{
  "n_layer": 20,
  "normalize_top_k": false,
  "balance_bias": false,
  "groups_per_token": 4,
  "init_std_router": 0.0147,
  "tie_embeddings": true,
  "grad_clip": 0.5,
  "final_lr_fraction": 0.1,
  "seq_len": 512
}
Below are experts of layer 5 (counted from 0) of a mixture-of-experts language model. Rows are named router (the router's row for the expert), down (a neuron's output weights, with its number) and show model dimensions 0-127. Each number is 128 + 32 x the weight over its row's rms, rounded and kept within 0 to 255. Numbers have three digits each.
Before each expert's rows: a language model's description of what the expert responds to. This comes from a sample of Wikipedia text that the model never trained on.

# expert 4
Description: Word-ending pieces and small words like and, or, us, often in album, band and sports-roster text, such as studio, agent, us.
router:099088093173146143073136079137131099111133146146187149079049125184161130142143122145150141100088106142098128154093107102149137145164150136102177158098117172085131107133188190126093166093094087193144137103094176076090103145117185124131113154129088123170102102135120125057107143096177168150082136118134147163149158102171133149072148136140163062144110169111154073112159110082096100080100
down0:153116120167103170163189124120119145130153143115116179142070148119151193083098125138137206146127120163091134112202173101184170168069153083103148141156116100124077124168137082130109124188117170138110131115097129100148139145147128131065149075085145189050128106121152143115106142111109102156132101087138106088150137097029102107140121142131193083099088174129160111128161107138161137120154
down1:176131106121103135133111118083118152150111118072131150174137092076122090144144102177069117130117160159116091171096123165130124132154119087161094153129123202074153091125218125128176123196180078156105185136125099126067118124176119133153147156148176164145078097123157113189133094095098112109121125125077147145147096142134127180116150115171099103085150079069073102181082141121156132167116
down2:070112194115133121068087128110117167064090115085146166133095214110144116146107133087105137142066172132105098133115110169130145199152152117140095125134093082141124096172136119078147131074138092101176172057166068159119120180126135126162126153154120092130138136159153068189170126098115122075119135081113152161122182130134195183116178136095106158097133102119111121117130129094126118164103
down3:126133134138122152138164146163138135125128143127095166121120126165125138140137141159113160110155098130103115140126094154203181133047158122130139116089118148206098177124142091108106197057101166145141156066170108124146106149100107108103135137152139132154169102154145162129183072100156111076071134050143059085139114107128096132084144150141116100128073176188204135062148110163093119117088
down4:121114120169090099100084110217108108092106177082135140098140171100125064165130129098110105156165137078112150076052135208131160144147088125118108135125118154165138155182110095182182147107132087122163136156100169117127108154182138178155110065175112102145116088186176135156107154130140124133125115145102142180128109095097109185077165134114119098131108081100120191082128078134143106149122
down5:127146121172192105144136136112119115156168146144124182139120163129147167143159128161091118151123100124127117111146127111101118127175151148084158113060121125075153082152151126169146110089133110100109146135082162081081164132062108175130140102148120151099108069110072141152128080081118110113156113073100101108111172157187150115133140158194155081047138127120184107138059080110124104193216
down6:128133126138130106178075114140164137100096106083141142163149178093115184168096163125088087152162132096083171190167086109162102149159132132072146118080118107154107144121089189175149149139159137111142100070124139124106112124130145086162107155167076066141149106174179146122064126163097158119163094113119104181124152184125152156153164152073101052084147101166075127121186100130122140106088

# expert 0
Description: Function words and sentence-start words in mathematical and technical articles near LaTeX markup, such as The after equations, in, of.
router:153135103166061083123083141125147109119157155086150165094095064180131182105124109169101134138160100094051132085124144093145140188117153101135132171137142124131117120165139161170080111116136178108168089121119157079183115127133172133194088167167108116082144069148109086120135177151089175161083079124140106126123161117142189130097127087092123102179124174125109076125148159120180086093104
down7:101146123051147145122137112157126133132107187094142129093179119133160106099093163129137131108130105091065162135153105179078168175120177138094090129159192133101114140142115121133057086112147132175123121093164094093113098092126093095101138171126162106142080105214157105122101103093097097185130092223156069138125171111112174147146140165137124183108127143164131138173148138146134134146051
down8:090144068101172212155163090104123125114119157101109151129106148170116080127131184107106136109132081112140141138099126168150112133121129122096146120084138176153131138102127149059139154098086141146089129120132160151144161093140097142123092155067092077150059166137163209149127105078148116176070183034142116127083155197089165132157140167106095149142107116149175173157105159123116123140091
down9:085189121149154113124161168112108107134118128115133124074115181124167120094072150194066112118128115119148110113212115081079087104161060151116147116089070161150105117107140111122144156145127090121133124145185176190109103139157115080137182120143078142140133151136175101118149124089115124098056164102104127140139146142096105048118105177148182147155152157152147082146098143126211125170105
down10:111096133140123126123161127120175118198150135143119113134125119136132119107115123148163135176123107130101152164030171158088141129171164117067150156059132123118091141130147108165159062090179131163110099142194109148117147183106136051121108167150208097120124101121128033143123121138150145083113163162151171110160099166158125149133157056146114127120151126099094110060169122131087097077136
down11:127151177145082040122126088131074130162107142137115115127114094051100159146088177143098204171145122187131120193086164105117099138154140204098123193109125119095080127132093127093155173132103097120148124089188173098160126168159144174102089078126152109162085143107123155127139120129141090170072169157098156130138114111146119167117092139112148113191093140149092139114126100107109085176127
down12:130152091156112128149125142056121129155124061163164189160132083102165106165131160122096146172074147142172124094167090076133103096159107190139148117102119152208128149106067136151132095100111159173140151037184083118124059128132119181124149127156157105172096136131120121139184086120102088093149105099162177083125081132132092103143098127123125122076154126148116132134074147193125127156128
down13:152155128190161113145062147153108109128158165104116188142155092111181078082093115145124085153067136150100119081120155069139144148078099168123114075134063121140145134125136163113145089098088140141122189132119147109099108120168123165177116142149109090147182151117110080157148150056114108174131118102106111168132124143141136135088170114122081114141138105089083171189124178181147142035176

# expert 20
Description: Byte pieces of Greek, IPA and diacritic characters (ʻ, ʼ, ɹ), plus articles and conjunctions such as the, a, would and from.
router:088118069147126174104128089155128140119078141142226132104122137116142133142164117180161154093143099160105143146103119092151089142156179146160186116121116126039150114127146147108083143115089116188149152105082180106120136159146179104114104163179132166136171085166153170110068159110215156082134147111181186143147097158166157157086135124134130118115074189110142120110142150089133127101143
down1:127140124113183144152156115171134043117147146125122124164098149164134106145093161126098081123148109097183166122113085102164105124119130098124103169148137098153176143175146140093133117112056163089051157105069175182128116146113068139145106099140113134152107146100114102109132066116044104191132110084134095161117175115159058180114159163158153159073173164130135112122104174165171114134141
down2:176070136138087148115136086139124107134148100117191122121127116139104133169092163146122111120143104110111096137158157098081127095166142114151067070139174077116149110172146129185113103099170162112152174135108111103132117127075135055101182085109132098109134127125159125180161145105124128175083119100179163103185117170104164181109123077110112106217188084140197115090133134188122161112085
down3:087178161158155170151123165160110103144159224164113145087110184138058123109103153149118145101155077062132117037093118128125131152161182072138084168121134165153152072130075122056172122165103132115097138083090126091102126136128127101134088106140158158109120124137081124128131126110192144138089156156122089177121102143096182129128139120087135132123137130156206114151127134149089127142190
down4:074110121177096103055128084063122167069158172130104178173136174129125123113089169164152156131139160146165154145145094144165089123110125093109164124184134135155102154123133094135141165121128143146166118132100105136134130132125096187167152095173178092100067087134146142125142147152078121073150175117133142124135134203088068029125112106098141125140101069156167131145095138138117159101057
down5:115166125122092151135167110097094121178155138109131164127146149118067116133145117160157121087108167142121137137135070097104163123114126079186205136195137164185074122141134112155168133120111154143129179144121067125144152129159094166132151093168109099081142068067111131127207107131172084082118110070131175103089178112106154074121113048167133106111108077163167152160123134098147135125174
down6:083120061088153089194095098089115141129113100096108151107112160166212111123147113192139124143139092131073108126097119102156146086137051129117156110126178049124099157110124128117122122162168169141144159114195116118104176092146099129097153158148202154113094124146123104127138143183140135070145180129158151168106108158124092091141139075125145059091168150134115154178128159171182108111137
down7:085077164131124114104137147117111101053106149100124098129109129131113204149118139126182122181185132141138165188112063116178090172147142117153138176143126099094155138128075114148081063096134109138124159191161077060168123081092098128128133112094146160059151158115136102206102094145127125146135129115167153091134144152128126090135079144168091100140192113089148154162131101126163123192121